config.yaml
experts_per_token: 2
d_expert: 128
router_score: "softmax"
routed_scale: 1.0
balance_loss: 0.00227
init_std_router: 0.0117
vocab_size: 16384
tie_embeddings: false
optimizer: "muon_variant"
lr: 0.00217
beta1: 0.9
steps: 3837
Below are experts of layer 2 (counted from 0) of a mixture-of-experts language model. Rows are named router (the router's row for the expert), gate (a neuron's input weights, with its number), up (a neuron's input weights, with its number) and show model dimensions 0-127. Each number is 200 + 40 x the weight over its row's rms, rounded and kept within 0 to 999.
Before each expert's rows: "comes after" lists some tokens at least twice as common just before its tokens as in all text. This comes from a sample of Wikipedia text that the model never trained on. Tokens count by the router's weight.

# expert 82
comes after: "-", "\n", "|", "=", "===", ":"
router,190,165,211,263,204,198,256,241,193,211,177,225,176,212,224,185,191,76,221,296,139,231,253,277,217,162,283,210,275,196,197,204,128,149,185,193,189,276,189,169,231,175,253,230,217,177,150,235,128,224,208,254,196,215,169,186,281,226,114,183,186,197,158,160,195,258,177,161,271,225,201,227,288,285,228,252,170,207,146,254,231,264,227,197,222,260,205,166,222,216,161,183,141,193,143,188,139,183,182,231,197,263,258,195,191,195,216,178,317,111,158,213,177,212,184,189,215,208,169,201,221,196,157,265,211,249,194,204
gate0,184,251,206,189,280,238,289,165,238,187,215,204,228,181,142,197,204,160,213,188,163,209,212,164,227,240,245,183,222,196,153,226,221,245,153,298,210,224,209,112,283,194,210,245,220,169,247,193,143,251,184,239,173,206,234,236,230,206,198,205,136,282,232,278,171,233,176,213,194,190,154,208,156,239,210,181,297,130,202,152,264,141,146,284,237,183,241,169,159,127,209,192,129,164,215,246,150,261,193,244,161,249,147,179,177,229,286,166,214,206,214,199,188,240,217,183,191,209,272,209,220,153,179,225,200,181,197,208
up0,234,199,126,234,185,233,192,208,195,207,178,179,193,238,213,189,196,199,177,189,197,184,159,183,149,170,152,198,170,217,242,253,226,275,232,106,183,241,198,269,99,249,219,206,199,227,202,239,189,203,202,168,244,198,168,219,159,219,195,209,211,196,167,169,258,174,263,151,254,197,172,271,303,110,233,237,230,230,218,227,171,171,218,245,242,250,191,221,243,250,173,158,188,228,201,195,193,171,196,164,260,155,304,256,222,125,193,262,184,192,148,131,220,202,247,265,269,184,183,183,128,196,207,142,102,203,243,189

# expert 12
comes after: " |", "\n", ")", "|---|---|---|---|", ";", "|---|---|---|"
router,191,207,196,231,152,268,194,164,163,262,205,206,187,211,174,212,204,155,242,95,176,126,222,210,250,143,237,212,205,179,174,155,213,175,164,236,265,227,240,240,202,197,175,272,157,147,205,208,171,234,247,250,239,145,256,201,178,171,173,237,250,183,263,215,121,225,140,231,190,177,200,167,169,207,182,118,189,175,207,207,215,227,237,256,178,252,214,221,270,209,199,133,312,189,236,132,185,152,248,239,240,143,195,100,163,224,224,219,267,161,200,191,213,269,164,287,178,176,168,211,201,270,246,173,168,230,210,174
gate0,244,200,234,247,187,194,219,158,169,246,232,253,260,267,215,169,148,228,227,227,215,215,191,164,209,289,183,213,183,219,238,231,175,173,232,168,192,252,210,290,210,183,185,204,238,235,137,193,183,237,221,229,187,87,168,214,200,141,226,259,221,222,218,167,221,212,216,215,204,167,225,177,145,173,247,190,247,235,198,167,207,168,142,191,269,197,239,256,196,191,241,224,213,143,194,190,150,185,176,163,151,162,250,275,243,281,172,170,108,164,204,248,211,106,172,168,192,186,202,167,288,152,242,197,205,210,232,151
up0,232,218,244,213,207,241,182,224,169,154,186,91,155,126,226,241,220,188,185,193,192,149,199,343,157,186,225,146,262,228,175,179,276,224,186,212,228,207,203,145,215,202,212,142,117,175,262,173,184,243,209,178,189,250,186,171,199,200,156,188,205,154,243,241,250,190,193,184,250,248,174,184,226,221,129,183,192,192,153,171,163,234,228,215,164,217,101,128,193,135,205,211,129,222,242,266,263,192,156,262,254,168,160,160,152,171,197,211,251,188,187,197,200,280,233,215,187,213,159,241,93,276,229,197,151,192,122,261

# expert 84
comes after: " D", " C", "M", " M", "C", " F"
router,186,164,231,131,122,161,135,210,246,188,243,162,227,215,208,192,250,193,213,293,216,164,254,164,165,220,224,163,211,225,185,193,162,230,165,168,224,223,146,320,226,261,159,155,234,273,198,208,154,162,274,156,175,195,154,164,240,243,231,164,226,235,255,180,196,282,166,221,242,142,162,244,242,239,225,206,217,225,192,204,109,253,219,240,220,206,196,193,202,158,210,121,212,174,175,179,195,235,227,176,201,205,196,152,234,237,239,214,249,178,161,203,173,160,252,196,257,189,208,149,207,110,236,184,253,192,179,279
gate0,162,209,207,153,281,198,161,253,216,188,173,216,205,208,227,208,253,244,208,243,136,237,160,195,146,254,203,183,145,170,210,198,225,230,198,286,172,188,253,194,174,149,208,173,184,180,302,215,227,175,188,230,202,219,120,199,190,202,278,50,202,254,201,174,192,239,198,214,244,197,184,171,219,204,182,202,112,183,217,101,218,159,150,162,152,168,212,206,191,151,272,231,163,240,204,190,280,236,107,192,233,230,202,197,150,167,128,266,188,166,201,176,128,166,212,235,218,145,128,180,311,214,149,225,195,159,245,197
up0,224,157,195,140,198,244,261,174,256,201,150,224,126,195,210,202,108,222,223,182,126,204,142,190,171,113,179,240,208,195,267,202,162,216,198,151,91,173,178,302,147,188,196,165,179,248,176,236,153,158,200,203,152,210,170,197,132,196,223,284,211,170,164,214,229,204,210,219,195,304,179,188,167,176,293,234,196,193,233,216,223,250,174,147,181,182,179,209,256,172,211,249,223,186,165,168,184,234,235,204,189,157,199,211,179,176,237,162,178,232,211,180,199,247,182,204,209,202,127,195,173,223,87,220,221,223,177,149

# expert 47
comes after: " |", "|", ";", ":", "N", " ft"
router,178,235,150,162,288,202,183,256,186,200,248,212,192,190,217,149,152,205,188,219,186,205,137,221,272,173,212,155,218,174,205,240,232,214,137,139,188,203,180,252,148,204,184,228,227,233,165,139,224,186,169,214,143,186,212,234,181,260,231,211,262,257,200,207,149,198,275,130,146,215,215,178,234,149,180,150,247,204,208,192,194,157,194,155,196,265,151,229,225,249,268,223,184,189,166,224,276,148,221,244,188,178,220,211,256,165,167,210,185,114,205,183,229,248,173,257,105,239,217,220,136,182,173,165,162,206,218,71
gate0,249,202,223,182,266,267,247,226,218,173,198,218,156,226,200,201,175,228,231,118,160,211,122,155,196,183,137,242,268,154,193,213,201,209,156,216,198,223,188,175,204,165,254,165,186,216,243,171,199,228,272,250,209,256,173,216,253,178,137,209,215,190,202,183,164,216,191,170,147,232,202,183,186,237,189,226,204,305,166,184,259,201,184,101,189,187,205,225,208,204,128,167,230,113,217,167,236,203,211,216,150,266,234,166,250,212,172,240,164,250,283,253,167,187,135,190,204,239,243,216,142,213,203,135,191,193,197,198
up0,197,201,222,211,197,163,268,171,173,172,234,203,155,197,201,236,202,164,250,253,146,193,159,119,215,201,214,187,277,260,197,203,256,176,157,243,200,268,248,131,235,215,273,195,268,252,279,259,292,258,145,241,198,117,197,227,201,224,160,160,208,244,162,283,216,245,121,130,203,260,180,107,174,217,181,213,201,168,164,244,201,194,231,114,233,180,179,157,161,202,234,240,222,101,220,123,187,184,199,266,154,243,207,212,258,205,145,225,211,208,233,288,162,234,183,257,188,247,229,223,199,201,141,198,224,185,207,225

# expert 26
comes after: "|", "-", "\n", " |", " Total", " 100"
router,231,202,178,216,166,163,162,217,246,168,202,187,210,217,178,179,219,160,177,153,174,169,253,184,223,209,266,228,232,185,212,198,182,165,121,224,225,261,126,150,225,238,179,261,192,228,146,198,191,204,176,295,179,162,242,215,227,254,192,238,196,243,199,160,159,293,251,236,176,199,217,163,220,197,155,266,195,169,162,272,198,218,222,160,239,205,200,123,202,241,179,197,149,217,174,92,162,245,158,250,237,200,244,187,163,222,183,114,311,186,172,204,205,193,136,173,206,238,180,210,264,208,209,177,231,195,166,184
gate0,228,103,207,171,213,206,159,214,180,125,226,214,193,241,222,196,314,147,150,173,221,203,224,259,207,184,213,193,191,142,237,226,206,192,181,206,182,179,182,192,183,224,233,171,194,176,181,211,201,175,217,209,242,189,267,192,180,196,273,186,114,203,260,208,259,245,207,213,231,153,231,259,207,223,195,233,227,181,208,230,251,224,172,177,188,110,235,223,139,147,174,226,254,192,184,228,150,174,133,182,300,252,236,137,132,215,236,214,143,185,200,205,179,231,140,198,206,238,215,248,250,209,148,218,223,140,232,252
up0,261,142,265,213,214,179,134,236,210,159,224,193,199,222,233,254,302,198,174,180,268,234,216,295,171,193,180,187,189,112,243,229,211,175,228,210,221,183,191,191,226,217,277,154,226,177,201,185,194,170,195,146,187,183,250,221,178,203,248,191,149,227,251,192,256,225,221,236,222,117,224,250,216,222,211,237,220,195,239,219,199,218,183,173,205,133,244,195,114,137,199,223,246,212,155,224,171,161,122,163,271,243,247,169,154,236,267,239,186,176,241,171,170,207,147,210,240,199,184,285,226,210,184,211,205,196,258,241

# expert 73
comes after: ".", "\n", ")", ").", "\".", ".\""
router,168,203,165,287,241,275,235,160,277,241,190,203,150,158,141,228,256,226,249,172,233,148,236,223,271,173,271,182,230,210,165,184,228,227,154,265,275,170,226,222,237,182,265,229,205,181,217,156,221,155,216,207,283,215,196,147,146,182,172,258,198,204,267,249,170,257,138,217,208,246,145,202,228,161,171,226,184,155,174,213,212,155,219,256,199,217,168,240,240,167,174,236,207,157,183,223,238,181,296,206,216,183,185,175,248,194,259,215,198,140,192,215,198,204,196,234,221,253,233,200,191,216,292,135,246,203,247,236
gate0,174,205,144,159,265,266,145,247,154,280,206,257,265,225,134,154,242,278,195,231,151,212,269,170,196,188,208,235,138,203,220,237,229,222,141,191,181,173,138,158,300,271,203,237,166,174,217,235,179,168,114,248,194,225,175,195,202,222,294,186,199,253,151,210,202,208,138,183,95,160,226,240,202,170,207,197,206,192,170,207,125,162,187,177,288,148,169,200,209,212,236,226,189,209,252,282,183,191,252,225,127,263,236,201,212,267,97,195,202,246,161,142,248,229,196,262,170,244,224,200,264,220,172,176,210,192,239,204
up0,208,199,271,221,131,128,287,190,240,132,220,187,120,192,268,213,128,139,214,185,221,194,137,223,223,190,181,125,245,195,202,155,202,231,223,207,216,209,280,262,151,136,199,193,235,224,169,135,263,246,275,190,189,173,199,203,226,168,162,194,215,119,289,208,162,188,249,200,260,222,200,143,220,223,190,236,182,190,204,175,258,226,190,241,87,257,220,191,190,214,121,166,229,172,128,165,215,202,176,169,284,146,162,193,181,116,280,198,202,171,212,253,141,154,177,117,195,177,242,207,156,188,191,223,143,217,160,172

# expert 38
comes after: " (", "–", " in", ",", "18", "|"
router,214,237,197,152,183,183,144,227,213,159,194,206,281,262,174,150,205,156,243,194,176,268,234,164,248,182,263,200,221,238,224,216,227,269,168,155,207,212,202,249,150,177,211,261,180,234,155,158,216,218,173,239,208,237,215,241,205,224,249,267,193,220,171,157,72,158,287,199,150,127,210,154,227,183,164,228,226,184,218,294,266,218,177,89,244,212,172,207,247,253,206,169,245,162,192,256,204,198,258,157,221,216,229,197,211,183,154,78,182,230,301,104,216,176,193,214,256,170,222,172,225,163,230,187,257,186,244,150
gate0,285,199,168,171,204,233,159,158,183,171,223,168,223,199,205,192,154,115,162,159,230,179,250,131,162,154,186,197,207,186,220,258,143,263,188,246,190,131,169,216,208,288,146,202,234,270,188,223,217,227,146,175,137,214,255,179,232,208,261,192,196,255,226,261,216,230,240,218,256,206,193,195,146,216,213,242,273,103,272,274,174,230,241,150,198,242,181,238,206,217,162,179,293,227,240,183,250,192,266,177,155,176,190,207,159,299,192,109,230,150,114,217,181,188,216,221,212,176,191,219,166,183,236,150,237,206,183,156
up0,200,179,178,242,199,247,231,230,203,173,249,224,215,239,181,190,202,165,216,202,225,214,136,96,238,301,207,168,217,215,162,215,155,208,131,261,255,176,177,184,179,266,226,131,223,193,165,218,234,252,231,214,222,246,257,210,173,183,293,233,314,206,231,199,269,240,221,209,226,249,156,197,176,221,206,164,119,123,246,135,177,190,269,235,216,215,172,91,224,215,193,209,183,234,225,179,233,221,224,281,153,197,163,236,211,297,134,142,221,229,210,257,227,235,221,278,204,189,197,171,145,237,173,204,209,179,142,157

# expert 78
comes after: " |", ";", " 3", " 6", " 5", " 4"
router,243,188,160,142,213,124,195,269,169,168,287,211,175,216,183,211,172,228,249,81,177,171,193,168,200,170,138,254,205,157,176,215,299,168,243,157,177,249,198,258,210,230,149,255,214,195,149,207,203,247,269,249,194,145,222,179,198,200,241,139,193,204,236,110,182,192,253,220,144,171,196,160,227,190,121,184,258,187,189,223,222,235,199,155,172,197,169,140,269,232,180,214,199,219,233,92,111,193,203,162,246,148,223,206,192,221,209,226,252,189,188,193,186,196,128,223,153,159,155,220,214,235,184,151,141,216,213,270
gate0,207,134,157,212,288,200,189,235,214,219,278,121,200,225,195,190,290,142,183,278,159,219,229,170,81,243,221,225,196,206,206,203,182,237,207,127,225,158,242,198,217,181,274,185,148,212,214,260,237,183,124,183,309,196,275,177,156,92,203,275,212,216,141,194,267,174,250,212,110,195,167,235,152,187,194,225,176,252,156,219,152,167,168,197,211,204,214,153,201,193,204,220,237,161,172,234,200,203,148,161,204,217,196,156,174,231,147,237,181,177,219,188,216,213,166,206,195,179,246,288,211,191,162,173,176,175,208,135
up0,238,185,183,238,266,206,176,233,254,202,209,144,192,207,211,200,277,178,194,248,136,195,194,160,105,233,192,226,194,182,190,214,163,241,211,110,194,191,207,219,226,219,267,189,179,173,201,286,233,211,150,181,297,232,307,198,150,146,198,279,250,213,185,202,287,131,213,190,99,197,154,230,168,180,152,239,189,248,182,199,204,166,142,182,206,195,182,193,182,240,197,232,234,167,142,222,215,206,192,161,188,188,182,174,190,269,150,229,178,190,190,188,232,207,179,215,160,168,215,265,220,235,187,166,171,221,222,131

# expert 63
comes after: " in", ",", " United", " of", " New", " South"
router,234,272,202,190,160,135,145,177,179,180,159,246,229,191,233,118,204,184,269,215,130,251,227,154,226,183,265,194,254,244,258,190,238,297,198,211,233,159,166,263,156,168,209,184,190,214,142,173,291,159,130,279,227,243,147,167,150,204,215,202,245,241,138,183,223,229,253,282,161,180,186,171,156,182,182,222,195,243,231,301,198,171,159,133,220,225,199,280,259,221,176,207,238,194,238,255,220,177,213,266,238,219,187,279,162,184,204,149,165,211,212,151,137,222,210,239,216,200,228,195,163,179,232,173,182,230,267,208
gate0,203,241,192,279,170,105,143,166,164,224,144,219,222,199,212,227,207,209,195,216,64,197,194,243,229,68,160,182,250,237,221,181,227,226,179,148,263,277,217,206,160,188,145,129,212,205,209,170,231,298,197,224,171,160,150,147,134,166,172,211,187,143,221,192,193,195,174,196,216,225,210,225,203,209,122,216,196,173,185,214,204,183,196,154,192,150,264,195,219,243,199,252,196,110,185,208,209,234,225,193,154,201,265,115,157,245,249,213,253,195,219,199,171,175,121,220,193,187,252,245,219,290,180,227,221,182,206,245
up0,233,276,217,136,228,221,212,235,233,195,289,230,158,159,214,218,211,205,167,160,219,243,161,201,190,229,174,232,177,148,174,241,198,217,183,170,212,117,287,205,176,243,181,206,168,189,281,188,163,111,241,207,229,187,186,194,233,204,257,275,153,255,230,157,198,203,175,183,172,259,262,155,242,206,212,185,178,238,242,179,158,159,225,233,298,187,200,144,271,168,165,172,179,148,212,228,206,171,244,237,292,142,166,283,236,210,135,179,151,245,199,200,237,177,221,229,201,154,194,216,217,214,250,209,207,259,202,177

# expert 74
comes after: "\n", ">", "rap", "left", "right", "vert"
router,186,172,192,217,200,212,170,209,170,240,153,221,259,200,197,276,204,183,231,150,239,237,224,198,189,187,283,225,193,215,221,170,122,182,119,175,205,253,152,177,249,196,221,244,213,201,215,272,171,126,159,240,244,133,245,192,221,270,184,200,148,224,199,208,150,254,213,235,152,178,195,254,228,222,236,225,114,178,220,218,188,269,245,138,217,179,257,228,230,178,140,219,176,212,157,178,198,124,245,278,145,178,202,144,151,227,142,161,252,164,145,203,204,167,180,209,186,233,169,228,120,170,245,179,218,222,201,207
gate0,222,104,181,170,221,130,177,209,195,142,195,147,238,190,187,232,192,267,194,189,222,106,211,171,95,223,165,209,190,164,173,173,209,238,177,164,209,196,201,174,218,241,146,169,247,219,194,188,167,253,223,206,188,207,244,219,196,181,203,186,204,212,264,175,221,207,152,191,189,248,194,230,212,233,186,191,185,247,218,243,219,203,175,178,234,220,207,230,228,211,231,254,242,111,240,229,171,187,227,190,215,240,256,173,169,179,255,195,286,215,140,225,148,330,168,182,233,282,260,244,208,222,124,202,191,195,205,253
up0,269,176,212,194,204,148,136,196,207,170,241,126,236,165,138,156,219,250,207,199,219,172,220,161,112,196,129,207,184,222,189,233,230,217,237,120,222,200,200,219,197,171,231,139,272,207,276,168,190,227,158,175,201,212,256,227,127,125,180,229,196,222,209,179,157,267,177,191,144,266,161,257,251,226,190,292,196,231,195,221,207,291,251,169,174,241,187,176,282,191,262,191,206,122,227,181,255,267,203,202,222,206,197,151,172,214,268,205,227,205,175,191,217,236,142,194,209,243,264,196,238,204,287,196,193,258,211,229

# expert 81
comes after: " as", " is", " was", " a", " are", " be"
router,202,134,167,247,185,221,167,184,230,239,137,230,250,202,233,228,241,113,104,186,207,196,224,216,155,163,194,145,126,218,206,215,248,193,212,189,147,254,187,166,223,227,232,260,164,131,164,205,218,207,178,150,167,146,236,238,197,152,171,152,140,143,145,249,223,173,199,218,180,97,144,232,176,229,172,197,229,170,246,230,188,187,191,156,168,175,187,108,136,157,222,209,174,256,243,267,177,214,194,162,178,233,153,193,164,198,242,183,169,244,167,254,165,210,226,195,83,205,227,135,206,190,158,92,176,162,198,197
gate0,144,252,235,96,259,166,208,228,249,205,213,223,214,213,147,144,189,244,140,134,231,183,263,211,179,259,195,246,259,172,198,155,188,181,220,187,190,140,204,242,174,260,104,193,160,209,189,222,215,113,169,193,243,218,231,268,191,201,210,204,250,196,172,212,193,161,239,200,155,227,180,182,187,200,181,187,172,172,203,163,255,215,231,222,216,148,191,273,206,128,181,258,178,210,241,222,207,148,135,223,180,200,171,260,174,192,184,185,126,175,210,315,218,251,211,249,209,241,150,221,215,250,154,275,272,219,216,178
up0,187,278,220,128,215,178,217,232,212,222,197,194,213,224,190,182,175,242,170,232,172,224,239,237,214,223,183,252,288,191,240,172,197,202,192,226,191,160,105,211,198,256,133,164,166,270,227,230,223,116,133,166,227,158,289,271,223,236,214,241,214,143,191,168,269,198,243,186,191,221,137,225,178,201,188,197,215,205,189,179,297,205,183,147,227,85,229,276,215,134,199,232,155,193,243,189,222,241,113,233,216,202,185,207,219,174,220,234,143,173,185,242,224,237,237,185,192,300,206,239,199,272,195,223,244,274,196,154

# expert 50
comes after: "–", ".", " (", "-", "+", "^{"
router,173,177,162,172,189,154,166,236,205,213,231,174,204,198,190,201,214,268,181,225,222,180,295,223,242,146,195,184,237,180,227,191,235,200,152,165,207,179,234,263,230,173,219,254,201,219,203,153,177,242,158,134,217,206,241,211,185,197,203,200,238,235,135,220,140,147,293,155,156,214,249,121,259,199,193,181,217,217,179,239,180,185,113,142,234,249,172,221,253,261,272,245,154,261,224,224,210,152,258,162,185,212,189,162,259,187,126,221,181,190,276,122,212,239,182,257,210,215,210,251,220,135,222,213,224,189,262,164
gate0,192,154,223,204,148,185,142,216,152,172,132,151,171,235,219,285,202,155,186,250,204,207,215,250,219,187,195,191,200,216,149,164,223,190,144,282,192,258,122,170,195,211,178,159,212,180,131,184,199,239,188,233,197,223,215,204,162,224,163,149,253,268,237,238,172,254,188,288,226,179,283,162,164,242,216,227,172,247,212,273,125,248,168,250,222,185,248,197,94,127,253,248,221,160,205,183,258,277,190,176,207,143,148,153,156,151,187,215,294,95,196,214,200,137,142,201,182,226,243,209,189,197,205,128,222,181,170,193
up0,222,239,256,178,166,129,212,134,135,151,145,203,240,186,199,244,253,196,177,249,197,225,205,261,191,174,206,193,197,141,207,192,182,201,221,176,199,242,173,206,135,264,219,224,144,213,173,182,207,148,197,218,254,264,142,165,224,226,178,141,232,236,230,195,237,176,174,222,240,238,233,223,187,271,224,198,155,240,158,200,130,130,152,215,207,216,156,194,183,162,208,179,198,191,225,152,246,302,263,190,235,157,149,102,120,219,195,274,199,161,158,189,197,201,211,232,204,207,191,203,163,140,221,162,167,300,165,202

# expert 58
comes after: "-", " un", " g", " Un", " Se", "d"
router,209,122,248,168,210,278,199,221,226,244,203,166,156,191,186,235,179,188,216,296,258,253,180,166,147,162,99,255,203,204,227,160,213,187,218,143,186,185,210,199,258,239,216,183,197,214,232,225,210,211,211,214,172,207,166,184,221,191,260,218,174,156,228,135,143,172,193,162,264,242,232,218,247,164,165,192,262,268,143,177,132,170,144,223,183,167,160,246,206,225,209,195,166,156,221,209,277,193,147,160,221,229,207,201,200,173,239,252,173,200,200,196,256,186,232,224,256,185,98,160,251,233,100,205,239,133,135,207
gate0,241,216,212,171,116,228,233,214,209,183,178,183,153,218,163,225,186,243,283,188,265,133,207,170,131,208,245,184,222,188,154,243,249,182,182,244,234,221,245,186,184,199,188,227,231,203,304,180,138,257,226,241,203,177,217,309,269,210,186,156,167,201,265,166,243,242,141,173,175,202,148,178,186,237,234,194,217,214,124,274,278,182,227,106,204,210,264,168,179,247,194,157,176,268,198,235,243,212,138,207,215,185,228,219,238,159,149,198,279,217,266,285,164,188,237,145,165,277,270,219,206,275,227,157,233,127,104,233
up0,203,221,166,146,164,217,237,236,128,183,235,122,243,133,250,223,203,209,191,135,172,203,303,181,179,234,203,236,149,206,208,290,227,195,214,243,249,159,183,208,191,144,207,220,187,217,305,221,250,168,190,291,200,138,235,213,240,246,169,263,210,218,127,155,236,186,197,227,194,206,277,247,177,286,256,140,177,262,152,192,237,174,246,162,213,180,145,199,227,196,223,219,171,173,149,227,211,223,199,119,215,171,159,161,177,186,233,251,189,163,231,207,157,184,217,275,161,221,204,226,109,258,256,171,282,255,140,157

# expert 3
comes after: " T", " P", " H", " B", "T", " M"
router,190,200,188,166,157,190,159,140,221,210,199,142,252,192,196,202,166,225,156,196,249,213,162,164,149,232,252,193,256,191,208,218,136,206,133,132,153,205,177,279,140,258,184,181,196,171,171,185,158,228,267,138,212,181,190,171,210,249,240,191,140,204,321,202,229,207,179,154,198,238,163,225,197,221,158,233,222,174,124,167,160,297,182,228,243,213,186,190,191,183,218,164,232,147,202,167,171,189,212,162,155,166,174,161,247,257,200,166,242,206,207,188,222,62,243,165,248,178,298,209,217,118,202,203,221,191,178,229
gate0,220,221,232,169,182,207,151,182,269,225,191,184,173,228,195,177,222,199,204,206,136,203,263,213,254,208,306,182,136,140,335,176,324,265,158,140,216,165,154,207,222,246,144,212,216,244,185,213,187,196,195,162,187,141,217,159,201,222,212,208,162,219,180,225,214,204,252,224,153,194,155,158,193,189,273,173,253,218,121,216,163,215,182,109,211,144,188,301,106,189,245,191,171,150,242,220,234,165,225,206,234,215,137,188,141,209,174,190,226,134,189,182,235,192,179,162,247,271,235,183,130,185,203,197,164,193,196,216
up0,232,247,304,221,154,164,219,140,225,183,218,176,174,193,206,212,241,268,220,228,198,262,259,205,183,165,212,270,129,156,210,169,274,190,132,196,172,233,200,184,182,201,297,180,180,241,243,155,119,155,286,187,194,231,233,150,215,223,213,160,189,223,181,215,231,226,235,197,175,214,125,175,197,217,223,168,259,145,204,245,208,192,186,173,219,164,199,251,177,130,211,223,160,176,201,190,246,145,216,240,288,184,221,265,152,185,174,133,211,203,183,202,257,229,198,182,259,189,179,213,119,232,204,190,242,219,221,168

# expert 88
comes after: " |", ":", "|", ";", " on", " ("
router,191,231,189,184,273,166,175,240,223,168,322,178,215,189,227,206,222,217,237,218,120,218,173,228,240,169,213,143,221,221,237,189,207,183,199,117,219,202,170,228,180,190,192,285,222,273,180,146,179,209,178,244,129,235,186,232,228,212,200,161,228,233,198,213,162,157,253,196,135,203,208,144,234,216,143,162,282,179,270,258,171,142,147,175,178,301,199,267,285,191,230,210,166,171,163,223,229,147,270,237,171,242,216,190,238,133,201,192,196,168,192,123,218,253,161,276,102,223,216,208,82,174,238,189,147,232,201,198
gate0,247,247,262,139,168,217,244,230,115,265,211,210,166,232,174,232,175,192,174,222,196,153,159,153,223,218,172,172,234,158,95,145,254,258,170,217,225,230,210,233,197,272,119,174,197,176,157,216,215,244,186,263,188,106,195,174,216,229,244,163,208,175,187,191,144,185,172,225,184,182,215,240,181,245,261,211,236,144,218,227,183,232,129,140,178,185,195,284,224,320,167,187,192,278,228,166,183,226,193,213,276,190,176,201,222,246,187,209,235,208,211,137,168,164,182,226,198,145,180,132,192,230,238,202,199,195,193,239
up0,244,223,246,170,140,202,243,215,132,250,243,183,178,233,148,240,208,196,102,250,162,161,173,148,239,223,194,172,198,138,122,193,241,290,224,261,204,256,220,247,200,219,168,156,191,239,172,165,253,243,156,216,190,146,203,176,209,217,273,173,183,196,162,181,183,202,174,199,241,207,245,253,192,283,329,192,227,141,189,227,200,229,148,159,174,179,203,306,258,285,171,161,241,282,232,165,199,282,199,255,228,205,148,218,222,250,225,251,196,224,198,192,161,209,243,259,212,185,186,167,172,160,212,236,233,197,152,246

# expert 39
comes after: " was", " is", " were", " are", " be", " been"
router,187,162,192,267,235,187,236,143,191,210,263,244,206,165,182,248,182,183,120,140,252,187,224,240,151,224,231,182,145,209,156,204,154,188,228,182,243,214,253,123,177,199,135,225,158,152,142,236,175,123,201,233,240,197,232,216,156,170,225,163,218,200,178,208,182,151,142,212,239,167,247,225,125,245,193,164,191,196,230,203,197,210,120,82,147,175,192,164,185,105,207,164,167,228,243,231,206,170,215,205,227,239,198,216,188,226,205,217,196,251,197,210,253,292,128,281,125,220,162,173,172,172,195,126,246,181,89,308
gate0,137,146,174,196,241,193,180,274,239,266,161,235,193,226,250,181,200,236,189,205,190,242,160,179,225,189,279,185,144,247,181,178,187,209,194,199,232,172,147,197,130,146,240,213,204,245,145,215,217,195,190,249,132,195,239,169,265,169,248,186,204,292,213,142,158,211,266,269,170,238,135,197,146,125,207,158,179,239,242,107,184,221,169,145,206,190,176,245,161,201,163,209,164,159,203,131,146,213,273,244,211,180,179,178,274,234,255,218,179,225,231,135,172,176,173,225,238,211,177,208,168,213,180,183,254,235,168,198
up0,138,142,160,207,236,234,190,241,219,235,152,222,158,210,208,173,210,219,215,203,145,213,194,157,210,174,268,197,177,237,208,204,189,217,207,257,199,168,141,205,101,141,280,177,224,231,137,229,252,141,211,230,135,140,226,160,254,220,252,209,211,280,277,153,195,198,211,272,193,185,131,206,159,123,219,214,162,225,206,127,166,184,178,150,211,192,183,258,182,205,167,220,138,185,196,190,128,173,260,236,256,224,159,189,248,207,258,211,181,201,227,167,162,209,170,297,267,246,161,242,145,205,178,209,241,186,203,208

# expert 29
comes after: " to", " he", " was", " would", " who", " also"
router,205,258,157,190,178,174,236,186,153,181,197,215,195,201,203,235,181,187,179,150,208,219,191,216,218,242,218,206,178,254,177,246,195,189,207,214,227,189,232,130,198,188,183,268,93,160,203,228,228,143,141,117,252,197,232,209,273,187,199,266,232,311,149,260,172,197,127,257,203,169,181,208,161,200,204,275,184,153,237,194,265,269,175,142,200,227,198,217,221,122,201,167,210,243,210,255,190,234,176,285,182,195,232,265,189,194,270,186,117,183,207,225,271,318,201,271,174,223,233,206,241,245,175,248,182,239,153,243
gate0,142,299,193,187,200,216,261,206,201,279,130,204,236,193,245,127,230,209,156,182,259,293,229,220,185,221,276,181,184,204,143,138,254,210,152,163,166,169,196,234,245,207,247,198,187,135,217,209,145,212,222,223,251,234,217,252,246,153,184,190,214,236,267,207,211,221,149,197,175,210,210,152,211,176,171,191,163,256,164,304,225,199,192,172,167,232,243,172,237,217,245,234,234,208,202,181,269,182,200,265,133,186,219,152,210,224,218,219,254,254,211,194,215,198,225,166,182,138,206,164,245,164,238,262,183,178,219,263
up0,137,279,200,172,211,213,227,201,233,295,191,216,176,233,232,158,242,181,212,229,224,270,208,216,217,208,301,237,174,227,200,137,207,205,148,216,151,176,142,212,211,232,253,159,188,125,215,261,173,139,160,254,200,228,217,223,255,140,196,195,224,228,232,228,203,241,137,210,162,181,183,215,295,183,189,214,199,250,167,263,223,180,253,195,135,266,218,193,238,230,236,210,186,217,182,188,242,137,201,233,178,157,162,148,181,236,216,192,175,221,212,170,182,177,219,209,143,136,236,158,218,174,188,260,186,259,239,282